config.yaml
n_layer: 8
d_model: 224
n_experts: 256
experts_per_token: 8
d_expert: 64
d_shared_expert: 0
activation: "gelu"
moe_layers: [0, 1, 2, 3, 4, 5, 6, 7]
router_score: "sigmoid"
normalize_top_k: true
routed_scale: 2.83
balance_loss: 0.0149
balance_bias: false
init_std_router: 0.0206
lr_router: 0.00076
n_head: 4
n_kv_head: 4
head_dim: 64
vocab_size: 2048
norm: "layernorm"
norm_place: "pre"
norm_eps: 1e-05
positions: "rope"
rope_base: 10000.0
rope_fraction: 0.25
qk_norm: false
attn_scale: 0.125
tie_embeddings: false
parallel_block: true
init: "trunc"
init_std_qkv: 0.0452
init_std_o: 0.0561
init_std_up: 0.0646
init_std_down: 0.0646
optimizer: "muon_hyperball"
lr: 0.00803
lr_mult_up: 0.64
beta1: 0.95
lr_head: 0.00895
grad_clip: 0.5
warmup_steps: 200
schedule: "wsd"
decay_fraction: 1.0
decay_shape: "linear"
final_lr_fraction: 0.0
batch_tokens: 131072
seq_len: 256
doc_mask: true
train_tokens: 455700000
steps: 3477
dataset: "wikipedia_en"
Below are experts of layer 3 (counted from 0) of a mixture-of-experts language model. Rows are named router (the router's row for the expert) and show model dimensions 0-223. Each number is 128 + 32 x the weight over its row's rms, rounded and kept within 0 to 255. Numbers have three digits each.
Before each expert's rows: "gets" lists some tokens that make up at least twice as much of what it gets as of all text. This comes from a sample of Wikipedia text that the model never trained on. Tokens count by the router's weight.

# expert 3
gets: "al", "ub", "od", " Al", "ct", "min"
router:112130107146174091174156100144153139123199106135121139137166150152112130174178146118115176177154149122078110122157113129157095165106180189133115111132163188118140151188167171110209178125183086164129120077088125140137212115151102094087097112092125104083093144121146126143122159117092091179092151103106070202132126083129112044124060122102123097111155131110158094100122101156155148170139142106080152090072044169135150169085164153177112118109091122111133114161107187087097115154090135121067128172112089127134124114174176098124106114152091116127115091127157180145092102107113213118079147154125078123187144114153134151089110135176119130136147126159126122102117125143092076152152

# expert 193
gets: "er", "or", "per", "our", "n", "ner"
router:079128193107117145135187096137146097153222067094128129109124110163145151119135146164094173094117076116096118150153131121148118130132161190091076122127111135150159133140115173161131180137155124110084147104073072114183155082120125152132085128091108108100118139131148164112119127119115098160122144140111109119151161156156176136168075198104124132172201088110143111112150139133148134153127106150084116125096110195126142103094153152118135118067128135090116081128081132123180109141115138087177141094123097148065119210192168106178108162182152164135154077139127122151140105147082163149112124091087087112164170162158038096156188146107097109101152188160136120095106102042140113198089

# expert 218
gets: "e", " re", " Re", "na", "ne", " pro"
router:069143121106184139120058146070159162128179079139100144138155135158155115116158085126145151117166155138121181177132131117148135091106139139113043070126142105132165101141118143161143161142140100133153063106087132100131151173110141149147113154134114060124126154161186114142111130116143096139126167170096182129178122126142118069142173143105152097111176062170112114152090132127126105148076114129111154113132079133175114114116113159203097071140137061174174098130140156112117100158118168112058175153086131140118073151154182098179079155144080116110095117130201189133086116089116187099143140156060106044127154185164118120083132148091161115061131174115072125127107112150114100128116

# expert 86
gets: "re", "ra", "un", " re", " Ra", "fe"
router:068076144173094117199101074099117170185129072135127120080109145124139078173140110098149166156119134109103099197070144179129137079136105129089112099115124095203128163168132098125148104127132111216168150104087137065097150168155160152117130168136098083108139170133128147133106082120145120154105159163091129162129130135103149071181125151075172113132151100169111091128162139114137087134075061129080120088159086143206155094093179184147147103080137159147138070126128165105185112121135138145070109132086106138118087117179165105172080136136113142130111086168101153093101108121098153123064136147113106123163091120197104155106123138106103139137132188177089129126185131138127077151166

# expert 20
gets: "on", " of", " con", " United", " Con", "our"
router:059101179131120111157151154093137117106176075117157152056164084116165104176141111137094185177121074118166095138133131154127117107075185164116125141071130124113142159126182126150139152113162087154133113062115108107104145127133129119164110159099099108092084137130113148133141066159152105147089156156100159147164159107104098069141114187127106107135156117136213115154129184116132098123140045169116062099076117127163095122086179174179130133071136143089164090150149101107140104179070152160148117108134093139055093157155151108110116225148105156103087100146155153143080134161187199126080179174144122077129156146126079081150165127110117159148109180143129133155128149118118126128146

# expert 189
gets: "ed", "k", "ation", "e", "n", "ist"
router:114094178125147094153127114150171173081137079143136145092162112184167134167137132137145147155198143129117123131112135144163116113134122194117069119134131152127187147138108134147125195127098132202128044109136108107116182150113123116114086203104109104113147159193140067156138149168141120194097125136133129180118144117082149081150118119083091097138186103147166042132084145183166126106111107146108163128143120179129156138118128153154117084093139102054091080148137181107140111177106098094132079108141087166068140135149174106160093158113088130097086089208138124148098059101105123130121113116125094070226139137144125118145147144056091112135088135175093128119141139140123139182097

# expert 217
gets: " |", ";", "---|---|---|---|", " /", ");"
router:056066167111127094135115145145137091099120137167101162128168112154140131161138078075114141131176133097128117158065156155176168117126145167096083114063161139157122156125113086114139158090186111190147137139092099087175175129125128128115095167075090078126116152144199149164121165132126113120157158135094176120148115141112154118185076168075204098128152036185113116156107156116162106113135105101116203111134103125171130096132138129192114082093120116120091143146066130069142111132103160072132118165143128187110098157128137124157115136122115122148085104171124152175066098195167201105083155157083084153164138147107113163076140128145135148080166133138133088145089121096139091167167

# expert 96
gets: "|", " |", "---|---|---|---|", "ver", "==", "|---|---|"
router:078107175045162125155107118046122148128145080091146109112187137139151080238117143106184158189150139108136134178142166109102117135122194138108103119134095117166125109173117158119215111135156088159178069140082075119093141133134138142164067160095098088108122135126129132158100157171100066152121157136078141140102115155129122096120124155081146134114197125170135101072144162147125076103112122104128145119124090154154150095079126176163164108095115146119081159154090140120143125121062129150120129079125107130101120184138122136164106198103145157188089052140153175137110110089145145115136140121089128109166203091174155132131120161121134129125174132147133146093159128158073082153067

# expert 118
gets: "|", ";", " |", "-", ":", ");"
router:103101109134146109160139154102164155151139096138138114057167108151105093172121115065129169124136162104133167183144170098196142172085163145147067170101119138152163163140177129180162172108150108122156102127155098101140149141087174164073080163053118106120128149133104086158111144137144112180117191161100145166153130123096108087147172186098148088146149117194105096098092134123161079175094087110097186080101108148158135119097128153148170107080142141139153126156094161107146114129111131077108163083147109170086092170134117152155127136162117107128084055243137173121093144125114169109114148116048068140158181161137117129107149142101109121103175119152125131159142122131076049141143

# expert 229
gets: "ic", " the", "tic", "ian", " The", "ric"
router:093112167108136133140084065063136169139134144164157117120139126166139115131097144147115149102128195143109112117086194123105101099156114196131108150129122127170118126117130073178099119072093139194135131123105126071154144134177159123086050176105127118161108189095138165104115142175153095151101144138065132122137166091115130136087073164069172102151137108115206089137111139133150149169133150142094114093081100122165116150115151177134056106147107167095163119173141172105185073149074118067087093061115054135102089160144145114131108137106074092144134112165146136160132084140122196105045142137122113153117183157145095154127183113167138140095132130153176156109126109143122116154204

# expert 84
gets: ":", "\n", "-", ";", " by", "="
router:136125089120064117184120154150165101119185081170165147093181124145169077160157140105169111142123103070083102138133188086149096130134131126132090124101116089087157142142104129133194143121134147166079083113130132102107139154177160123176074117138086126081122165123143129127127149112119101124120154189144150126151159115175137086118121141139170080119162091123095123057162123102153104179142101111089178104101110079117121106087134193160169068125111130146141111198104114067217171177102150103118106085152042145139089190164140136115081152104105091105131080141143123175084080119132148118108080103133108088158172170145099210144162161142126134108112119121158156165150180100089104191118

# expert 220
gets: " and", "f", " f", " or", " it", " but"
router:130110124128143109189143174130111155161160064155150162058132140128167162161113145106171175149148080115057064120172155152164120144117118173168077128071129178134177114158128098111131159059115108135153118105149116116184156065128156184105096142110095107051114169121177085115145146153116097163113112164107142161124111107083153124167130156057077080192197108168148125078115128163139137127071096122097137119112136143151154130098099150117099108146091126094100139123098121140199099122099119117105179150137150123146119137187145064167121154109107110138134140104131163132082086164088189095100149153115102099138147141142114196124180171060084129145157116136146124179117138141050093196100

# expert 95
gets: "ing", "\n", "ting", " such", " known", "ning"
router:079097146098157110148091116102140151135143125192113149157165151106155095135112094104142133168194120135085106149148096101136136116147159140118138137114131129149115174159147155119119119125158087175089055116070141119146137112114208170062072157112162036108107170111187130176157132178088085157124151128130158138154123105150186104137138156167101160092123113145154102122094078166202095166142160082070159121085140108144134113104132155200139134138145144097114127201058142118140153104070134124109153121083070123137122155173161093104088155141080174149105143146121100179067176096112131119122171127107100127108150171106086073146207170112110076099194090135113123145162154097077112141159

# expert 180
gets: " T", " to", "g", "ra", "na", "T"
router:129120163125144043151095115103167157157125084171130138093105138139170135144147098149124144122106141156202106110105179147136123052113137165125101111084107142162134146151140137150105128146106109147105065135101079129146159146103154144099112162123088040093078193090186100155163153141146130136118166161137164166130149125108133095166100130121188118128136093176123097114130181159103125179111090146155126089100069132147046059078171137163118052141181146098124125118136136064137111124061190087120097137128066168131111125171187105168108175092087097109145044157134162122076078126126122084154121132148110110145145164104115154115162127141074190141167184151133094150134185137104123110147

# expert 185
gets: "er", "ter", "ers", "ner", "ber", "ctor"
router:089066209111156135128106116123140152086136065104111190082178068191135127127090097159139151114096146123117071111096159148175123101151160154123114150098114137168133131147146168161149092109129138108112101106098110100149121104145095154090109146127105132128077171128154146127128135133132124139124157129100129156187142159149141042146126186115151086181173129166148116142080122099135094125100054148140138118099114183130113134018141133115111098066138126150180083157122126093232105134082154129147100086090075083122156161156160117158108120169126140121085151116126213148142141166134156130100128117135093110165150158146108152149129177034086098100173148161174126096112158093127096206157

# expert 46
gets: " C", " T", "w", " c", " W", " M"
router:123103159099138100142133101076180145133146065142097117140161130136186105128122141156136173149163153151093104113083184160178148095114128157112099153097144130130164089177098115133122145097112119128146119131052154094100148093145173180150097137068090144113095122159135102148128111126107118151079126144067094100177176091157121074150126164155108065072107119146128059075119144168140115176107144106107135038122108150129111078107189156157138132144161174126151115136146185062135123090098177087130149157057095186117117154209149155186096121148092100097115120174133118153044130164148187133131119157061143087144132109093104106128156139114123168105119174179167172129082164099074142125144

# expert 176
gets: "C", "ur", "al", "S", "to", "ce"
router:132115179145129048136116131084094107122176040134130135135215121114165117184121127157149158185106186088111071093111192146161138138161159169127120160137156087124102117139092081113131174084161138148118147129085086081121177100144145165082114150102119095132146103168140167103113126129096100124136158152106170105116102152049132094131090171117148080091082123119181117121074164121137137195067118137100117109123118158125129128121105175166141113138116066102146099167130167030139167163097159115100133126131086173134112124177158162159091119136121112137104091173173183174056154153119190123077133183101109148115119130172136171163194149099113158126133146124149110133163081099097095163145

# expert 117
gets: " the", " The", " his", "The", " an", " its"
router:130088160110137134155083103108116122118174108152123144108198064168124113115190106088184218108201137088111145105098158124126101056114108153140112139141100093153207095122138151177151177140165094155142126096066096097116133101145135172177031175097080114084038124136143125131098099148126119141124178106091152093159137091122141086113089177090165136148128084113169133127126106150178100170127141116074125123111077126135112131123162141186114088132149134084117077131131146103220134141103109069099085117097072138130079149187129139159110144110154163095128127113139129142097153149122125110081136099099117142115194160137059145146191145100145151090168125140164106172149138133147124153164

# expert 182
gets: " E", " se", " Ma", " Ra", " ex", " Se"
router:097118159158135147134130091033175114173164067099130176119161141116163110172163151149183166133145142138094129174089151143109120097136180141112098145131123133166119080140130137181161189125183101121111127065110122082108122125189167156141144149127046050088102195130143120121081112109148087201090155145131177189171135119108158117107160167117094156066133123140126109100106181087172082143128076137099161103102104130172121120123180136130151074163122098133121096158154140132129144120120168103131114127139104126065097148156142084152091150188071084106096103150181125132105092107104146102103192136042067097127119105148133152120122179109096131119152186167108071117128134106085101153107

# expert 136
gets: "ur", "%", "ze", "ure", "our", "iv"
router:081062155118145106120165117112142151160156041146134169165122123146158132204175099179065144135135156105110144098088139178149122097145128141108124145131080159156156108145158116135176143111112118177182124115106100087107192107078179158124111125127069099058070141128131139102115174184098122138099149136099164203149124165123115093156125122118146124161127074183139098132081178134184111112132079138116120127156116152148133104131122137145150125108134134118169086150114166090131107137062132150141129126031112125083129144173146131126095122179074142065151078180137146144067135163118204115060167142078122084157194158141115184122154167121095152119101174160134168108055124118083133142118

# expert 21
gets: " re", "lo", " Re", "la", " Lo", " Ho"
router:130114162160160144135123128041196111177147082155147162103144151128144120151154162162157180121165130143106122118107143109119149141139111143161088123121127147160165106106165190132119158096150150119140036086084140107133149108137143149114147164117082092120054158158144098154080131100121117132094175172107144166143189113085144095111115169064166115090133075193130059126114181124133123132153054142084153103142111213169103110076166128173146081117129109101170098143098173101124153112107191112157143113113107166079109178176151160153068136129069128113061094180143175130095121124092155097063182121039110144134130128144135139138149155100113151101127157131086140102123124102135056143128

# expert 30
gets: "u", "ro", "ma", "o", "k", "ra"
router:105119177080126113196128148091140127151131100169107169112166096133141136112131105154160208108151195101165084139080128154120117106157097144112106127061092142099136100175107078105164172103140100154104135108136140099147177107185168143125118167117087108082034210125171096162071127158087115175174133162083141135159145180087131064177163146144101114061114121151111093091135111092179134138131107102098137130082141149188126144062171134139155083088100141141112117165074153092146080138115165097108137148119098160131106140106145129139126187173081138194149099146140143155062105130098139059105173083090159118191144137125117184126134151116104127133164135169121098145140120172105080155143

# expert 155
gets: "re", "de", " de", " Po", " mo", "mo"
router:075134106157139102171094159076117166146157120142144113083141123114106107211148107149161138149089129143118135206140172162099100118114102149111146142143135125162151162103104140190108107071123131187165127113104087074124176101137177179135096141157067101082102180130179119198131109162125127120106151089106156114170140139125139102133128151086159128112149124165098140123146131130144083102126089148086163082147087165165145094075166118155098042132146090116150115126119157090188118180105187104096107110058087104137083143164176107144100107127076114110138122151124140113098117095083162112056192131150102147175140126168147123097107138066133150189165176178078163147136125064077060131174

# expert 79
gets: "al", "ary", "el", "ial", "ical", " Al"
router:111099181142189083193176139136173185146164097083173163119152090121179111111173107130138146145115151140084139100135176163106120127156141104150114147126165177162175140237126135098125146116151117155106156140098091062128177137112104116088087182123104093094062118128169162129114131133139106158088137112064130141157174118124112078093116158109164045128121130118137121082076107142172133172142155079078147149088073136142174123085139104171117063116148124191079105149103156094185101172113129069071110135133072111153133109173171110110100147172070123156085152159158185134132148127092148104069155145130119143144120157175108110131134107152099159092174116129138091073103103106094093146134

# expert 179
gets: "te", "ve", "op", " M", "%", " as"
router:087132132134117077172122138068121176151118119096142159150207083152172118136141160154146175164182133085113148127148137109139179061113129097115089065140147105102139126146132151146179152180157110146146139122113078118070136110132133213166113148142098118110127193105219082158091098144095139165071172142090142142168136149118157062148128177084140086102128093128139105125131061125160156130140152105077124129146095136138157073114160176145100100110132093160188138165122155098183103121088170077144144125075108146122108151185158143131078139100124053179116099179153168148047085127094181094149143184107131143170158110156123147084129127092127136105170178131078090129135127138139117163139

# expert 222
gets: " the", " a", " The", " his", " an", "The"
router:112067157125115114152129086062137131092158139159097117076170098155141112136165098147182212117192121115134152114098207150128131117112127147165107148134091128131180107145115127150111158104164104190127129124115082093125144071164171169135034156075081086116056118169129094119094085155105095192109156113080133154158134144103110103110108163114147105131165095152162096125158098134162101157117114115079133143116116161134118109147156131157126058146148120089100078140122174144192107156115133087098108093044099137105048149209127133129117143108124114095089114115162137169120149147166128074086129102076116117124192167111113151104215130103136110095205107142154121162158123128146096168149

# expert 102
gets: "c", " c", " b", " h", " d", " g"
router:097106192104178093153088106114141152083142127169105142071195131149200161166128107124098146174149166130113099173145185145168149116144145177148141154125139082135207129153097150138111147120090165132157095129098137138135116069166168152116128098081092131132123152138153123149125145090117115176100144152113181132110159083141121076103142117140116071132164080152130116104143144154088104157137154138133165092084046185143135125134173108152096106135072115144057088146115131053116090144124131124156155119053089155058073153165139117167089129141136076116086109146178144156031065189131138103144162119101125123161107142127115133159150150136075175063130147201094176145142151158103115148097

# expert 145
gets: "in", " con", " In", "il", " Con", "con"
router:107118202134138110130125087096141125154116138135169178089149146112185132141094133131113116143149116145147126186091145147136122106135158146123137171137174156156140129156126107124163214085141074080160066100091115113140163069170161143150075127092130058063104166125135159181148148107115064187113128137100128190154141123119134109130143150114111112086102082142179130115114102149156051099116152156108118099111105190196124123051178206112123137063125120122105106154104202110112101183098112112121160107169090152147128162162141085117134172142158132129113108169173174133079134202162126101045111141074131106152112139161126111133161168127113105087165107115139149101120102083081064168168

# expert 162
gets: "n", "r", "ut", " N", "g", "v"
router:077132134123146091143138130114113114110157143147170147138141119128181093144122157151142126114143150166129080109134167162187099114144168171067131158095116113126134104156118116144162175098151124159109102104070073078143181117164131150135071114101077102133121206158156120092134097133079083176140178126153148096188168132137163071185146144118101077113153044164136120090148161144183130146089058127126131101134085120182114106143138154130155120107165147158156099177095117140134097110127109069145129076095113132098107132138135128203057160092081123145169079143114124173109123193090148117094193115109135060131170111167120136086191138096044128140139144148073156164083130156139132205165

# expert 38
gets: "ing", "mi", "va", "po", " mi", "ce"
router:099089151115119091175107117086135106136095103166135121135162151131139144216110091146125150157189173122169056155152144157179109055138120117103137165125104122132118145169101120174168134102135082157124096107130078109125108101128159108128141207095091067111077129135126099185156126151117093172130199149112179134155099125122147093150159139134103127090133129175147120122091107148164132157173089162089125131092126160185107046094170205150080105108107117071130071185058133142121111148088173053107185098108100158103133087140122096102123117146113120114083129140146139175069160170099146077147126149135132108146186133140134114160154181099071163078180156126097091129142108105094088127180

# expert 216
gets: "e", "l", " E", " O", "ge", "o"
router:131118149104168145175087155108135148148214059106105150114160099134186107095089141138154187127151175102102156182150180116156096123172159166105098091101144140119166107148107132169137124127110028139103055074117135094140197079085150169150133128094150125108077163146138107115069155112123110130108165144093133105188175173143127051144157085089123082115162131145129113131146142140155101147115097125108142136143118120158107150145118146159112105157124074125120088126094159106124079186095135106064159138142136164114081170138162133090100151195102135169081067208160165129094081113128166112132167156068075059115141189122111093127178162101115140105128104142115154126098125141063107142142

# expert 29
gets: "m", " the", " The", "The", "X", "=="
router:110108148141095166159112087083123105083140128131136121068143118080114114124134079138202180177193133074126158104128170141119095121140195135106090105083107153128178091147132069090105136143148150114177113111092140031147125079105140152100093143112102091055111118142177130128169159129164103119100110105116121121184145091063184128159100179103181122175108134166119119135092144163163085128150088107158147036086157124126178170095245146204125119136140093121115123150136150145129120093131118082149132095093120138097067183159153187148082159157124122108091092127144115127128101163103146121126124149079123134092133135142159115102177159101130141128194161153125132179160168104116094141145

# expert 89
gets: ":", "-", " –", "ine", " |", " include"
router:100107110155105096122093132141164159089132133115127145106186113153136148198169094165146156121108136099121140156115118159116124132149127101143126146120195085135169130116103102110177084112134120153090075085122097078129154098145184199138100199117161134127119186044141131153135167099123033127155103163141122141204135124161121079191103147130132104074096100159143128111131137163167047120112144147067122151064096098157097086067159128157125126143115167124093088152128161074147096149125168090101153118114061195067116161161134125156100137134102116074098086133143146147088106152111132091133139139073067128149180165198103084057138171138163174161154134141119109152151111116089128118160

# expert 74
gets: " K", " C", " P", " G", " M", " V"
router:100085086108112097156110098074141112147101071146115184117142161179148146138184098149144144086097159139128152115126192158157111099133168170117155163085122117149153157183129128105146165141100071105108115139042133074137155091157159176120109149095100143147100138151159094130105119187117116196088155111072162164148157094117132134110111181135121117111175148130144066119140115148115087172117103153122154085106085128165144092114180128180160072134077109159149115151143126079147158108104179093135112094079073142085088136146129087109087141206076079116113139144144136154094068117112176102103145165070144121143152108124123089167138170119159165105169111198123136188070162119030094150114

# expert 143
gets: "b", "y", " on", "t", "ub", " B"
router:082085182102186115188153136103138148095147147136125151114144135143135167140150146121116140108153182153113121171131118159160103098174149154146071096104087102171208080144114171113146156128169095161054081125127110103120117096200153124109086139083059140079098116110145093149141149110124117141123172099079189206122150072117113117193113174069108097168154072121172116134124109078164156138120127168108146103118113120160108134072108132167139117080097114116135132175102151077122081146094173130069136100075104158098097144168124126116108115123128079145121068195171115070111093156087172103114162119148126146118165110153093083129155131096121106090157148206078113176142118086068128165142

# expert 63
gets: "y", "ty", "dy", "my", "hy", " Y"
router:103113202110176141208155155103150131113192137094155144153142155162140135152134138104109110101142116126123124129112077110121108111144151149173082110122061101154188116212100173106141139144160069174073111104130116091122133047110183145113056165127094124120098144147157109126157187148131096133081183144091145152140183099134113134162121156100118111150103064149150085123082122114174144155102091157057103114101100159166075140101108178180138083148135124131141146149104172078140104137122123078083105114086110183094125159143119153118102153156129074147128098152168142114125107172106217121130120148162101086153155101153110121110140165089117106103149168220096080162179108107077086134076

# expert 254
gets: "s", "g", " g", "ip", "ci", "x"
router:129120103089124047166133083095207150157148104138095109102109147199170106145120092111157151097156181152161092136129129144168153101180139149146152175060159120119175153189084088086158122120103096149124120121105130147083196101170145176121081124086101069113095162157154071090160155130110084121090191127124158089125132106114176060120096130133136121108156154170155110122077116162143113152081078161113151095127121186154121117137129132177140115112149174113139073181122165106148152141054131092094101092077107168152099156130203110137129159154144121153110111161131112146122119109121183151088148146071133108105142104198118099134150188163116195111134180154135143110109163106085106147203

# expert 245
gets: " G", " B", " P", " D", " M", " K"
router:136122145125139044167129095135151145124154108126136116165125142182190118142158119110164184145173181153104163122148189131165157078109221187118099152091126088096138155153140131140132136096108050110118056112054171128096154112155138166135095125105077126125151205107149127138101134160092135188106156135086136149164193119125147095124084167132123101126116083165168119094092118156114124199125091118118154093101115172129107060081183135164145068123116106139116142164156130067131141117098155092130105095070059136112077126146146114127112122127108126132124123119153141140096104152102152133139175145039132127190149106147090109148133155123086129085140181181140113113079161160036094146148

# expert 43
gets: "ment", "port", "ter", "amp", " season", "it"
router:105056139122152106144100119118162161144154115080116157122152088105101159113153094188112156157147142111097062094135172146145075127116126170143143118081069119199187097127215115146136105104120115120115089143112093087144148123114151146125100206131069070124089145137152182186058148126080109150109166136122144180126147143053117129126136146098121093117180082162182117129053107074137112121133147133078164131102103163180122102146104115158109126114116059154187098201115178129158111171101167121142142104076109133122134228158159129129120163120163124115110087139131152167095061191156180082114092142126145110142129107111111169140129156121076126098168137111105184091125117123103100158133

# expert 26
gets: " |", ";", " New", "---|---|---|---|", " August", " May"
router:059054222136152119163114132119113100125139134156122102144130113179153128128150118115157143128197144113085129129091144164157141109076188115090067141054122169159121136168121142125168174106079111166147079132082084138141162144084166135109112158091075001104088182148172149142061146123097100162139146137103118155154126078118123104136125120122190110108187040144128113097126111154148093130143118146090200129082139127148101113137155155194151148092101115124143110161102176070147138166123157120105124126110118168110140168150121159131139174156143101131117102177116145176084112166149172115133127175086137084158189124117116114129103139082145145086117154188155121117080081126122110124181

# expert 98
gets: " c", ".", ",", " in", " as", " of"
router:102096168127103084113077127075137160124146089176121092130213139115159128156136096141142163164133146103089123146112118146121132077162151153116110120090184125168129123119114153148169109095144121115111104133091107113122192075147127151110103158151138124111086170102117144109050130188113109168147170122096144167153164058072140073105128153119164091137156097146164090043120169127225142181103156136117154126099100132154129096096184210144147103090084100139145104166149155110147121085124115139099120143120088158017104137216168110173111106116105105147080119156156160164096096195132123097069118146057156082169140161130108130149123116105114164095113089151156154124105162149132120110162

# expert 206
gets: "e", "im", "com", "ti", "i", "li"
router:125119143127167154128091153061147144180179083109094174111165134181166104174072099133125169159128143141112123169128137123153104096137138184063132149109154116126102111144169116183136141171128092152160068081078090064147168119120173174172085155144119111094119152137174120123099122102138127159112142170071097074149144171159165103137137148087159094124170134167120154132114155124132106103065095053123154150103120165176156162136148158135134098146085091144141109139118141134143070167123164087126122125068120215060099157159147157118080158176093114168103072147148196151092097113134147078127124126148021068106127192091091143134152135101129104109116132126076139150128157107081094153114

# expert 247
gets: "al", "ar", "ne", "c", "o", " Al"
router:074122182168177137164151152121178124118152107140130177150159113105153105144094110151078171130176166136121123099159140121162155085115152150139091137133148127112166110219103111143158143114090097184126154150113086092154162092100130138096092156089131105095087127090107186195101133089132098163088173112084182141164130100146119044128131115117176063068206092142109092069110122135155106161095135116109172124079058127192135088088131117211103123168112146167101079171125151091133123141115130076078151152121097125164077090189161111161087160159099126200122074138160181116096154111088168093117160131127126145139124125133134130156127121183099097139163123169132150081109118132106101163131

# expert 184
gets: "or", "er", "tor", "ur", "ian", "ist"
router:126148121124164146132128127125137105183192076152104130151161116192163135159171107202077158158123171082064143144110136151147174078123165126086052116105126149100121165138143132159165115131156117107145126138059116099140186120116120119154042169086123118081107162127144129132118126160053139143102155163088147125140158168160139108152111125101151095153157129144138097084114155129159092159147099170075116140076127160162149110085169177171157085037163163138135092134117150131124104120065129107130135094107070134135135166136105079124091112120088171146090121132164163202136102159104193140071146110152059132155093167138138103076147128058122095080162137144109136127093120101094112214171

# expert 99
gets: "c", " C", " S", "\n", " c", " co"
router:105118151085162119123111107124124151130172065182109122156144131147149101167119152162124136181124129083098125174138132118135150125104167180155088168096216136128203150153084157156127179138122142171084144111127126117122127098170144121148135136094095112130117187127175104185148151111123106169085120170072153115120104100125115079116075164153156106124175109143140113064120151133134121125126114117097148081078102156116111096118199181155146131105086125161179081179090140077108175166130139094046121103091050151101054176169168124064072181155108060130086110127114159170071077195097147081121171133133182108150144152167086138114164114084108186110131133140155140134118123137108119138117

# expert 192
gets: "-", ":", "|", "/", " |", ";"
router:124103133115143125132105160127158179112147109151143116128178050143124126194151058133131186138155133130121145153106132135123148093167125113152142115118118084123148146162112124139189113094157151160119086079122071079099173125153203163096140153111143096125122175139135074112107105092152081202080140108128169164196193118149109104166178170106161104102152083197120087097118175094157128150080161178084102114057100100136150130021134181117124143116107146134122125146138163096136134121083168113072155103104108120056079124129168132115094131106111131100117108129173130128099070121112153122131127139130096106190137124206092112140146159144122112063180128117170103175126166128106062168181

# expert 226
gets: "k", " p", " st", " P", " St", " d"
router:118087135115166100174131137051159152129134122117141128115156098150123149142153147123144136120151149149170120189109110116132145109130196125147085174104154131128205120126104096146213160125089141135162042130076135109169124140197139127036079155102113141112111123168199098152095113180065138126090150144076173162152184150114149063116137173108152149129159116117152115085061146148142102156128091114133145130126083168111107159097145120148125119122068124069187111155096124046139121111120179127127135136102071130093089129188161099167079176134061120154110090114150133130076099140100145088130140147062147105178106123145151098134186141103141104113155099175103151117108197125124064146141

# expert 200
gets: "a", "na", "ia", "i", "o", "an"
router:039084155096153103127160111129128122184136084180139145109169138115172142157144141097104166143136162128168123138128117155132104140141117120119139138100176184116152161206102112176189127124122120164124092115137073104065132160139142168059081161073102087094130123136139085135145141135167069139164158120080133134180105121081115075203129143114141118082122159135191092088078118066098118185067109084112165132092072154160109086098203165145117077143163108101149079159129190125123103190117150084142115135148115160103106141109162083140111187152092125117147108151176162135102098119133158108055105136108122070166141170149124164103171140103116097065156158170126078133110117138142137153116

# expert 159
gets: " |", "==", "===", "|", " =", ";"
router:058075132102104104183098118110171101119193096106100117164169134116131099150103104102171160122147143115144137112083129128198129097106144147083125092116159081171088146111143149111148163112151139148169116144075167133098169108139187151110107159098114103080121139154174130135115126098093102124168212156091163138117165146117103129081090191072132096080190129158142112060117184143131073130141134125134125129110123165123160127090136161171141090073124132103099079183084106101159123211098118103101142076115111182133095160108141138176108137168142071162130116136185142187100152135166134111091135155014129136204158081168156152142137193140137171138160115169141114134133130114155123158089

# expert 188
gets: " as", "in", "ve", "ct", "pt", "ver"
router:117125119105177080177116090096167149118146121132187093145154157116149101208151154111142116145198160090121130141142137112130173102156140124136151088094133128123141118152108158151171168118146120103140081073102080133071217113126156143158122138104082036117146113120112159152103068170138086208094127165123087173116150179147147119110094190089080091129094059149163062097095112123160108107098119139130158102152128094165092097094174174141073131113159133127129126146131130072170078102109125136133131105132102171122093142144189142119082133161112115152140052119144185148074166167149155137086146166106094154128113089130073177130151124142186077147174121135125121076129159139089083195144

# expert 4
gets: " La", " Ma", " Ro", " Bo", " O", " Ba"
router:116113165130097081149151161039161117145169077148125117131181138143152134129145118147193138146164136137130159124108175161103148142132175145112074171132144147173135113181147145134181152094146074119136080104144128091095122088160148166116123108099064120073091179118162076117031127136111102148104144114075162155142224085117119089152133176107169130062154076168106070114135160113143089157131128170089177123098107163148091044088169163167129084132135078148134128158131189120146160132110202129137139094103072123096110166109112129125107138187091115110137053149172154145098128121111133080084184111068089144113163085128087120138147124095093161117130174138105118127118159127119126136104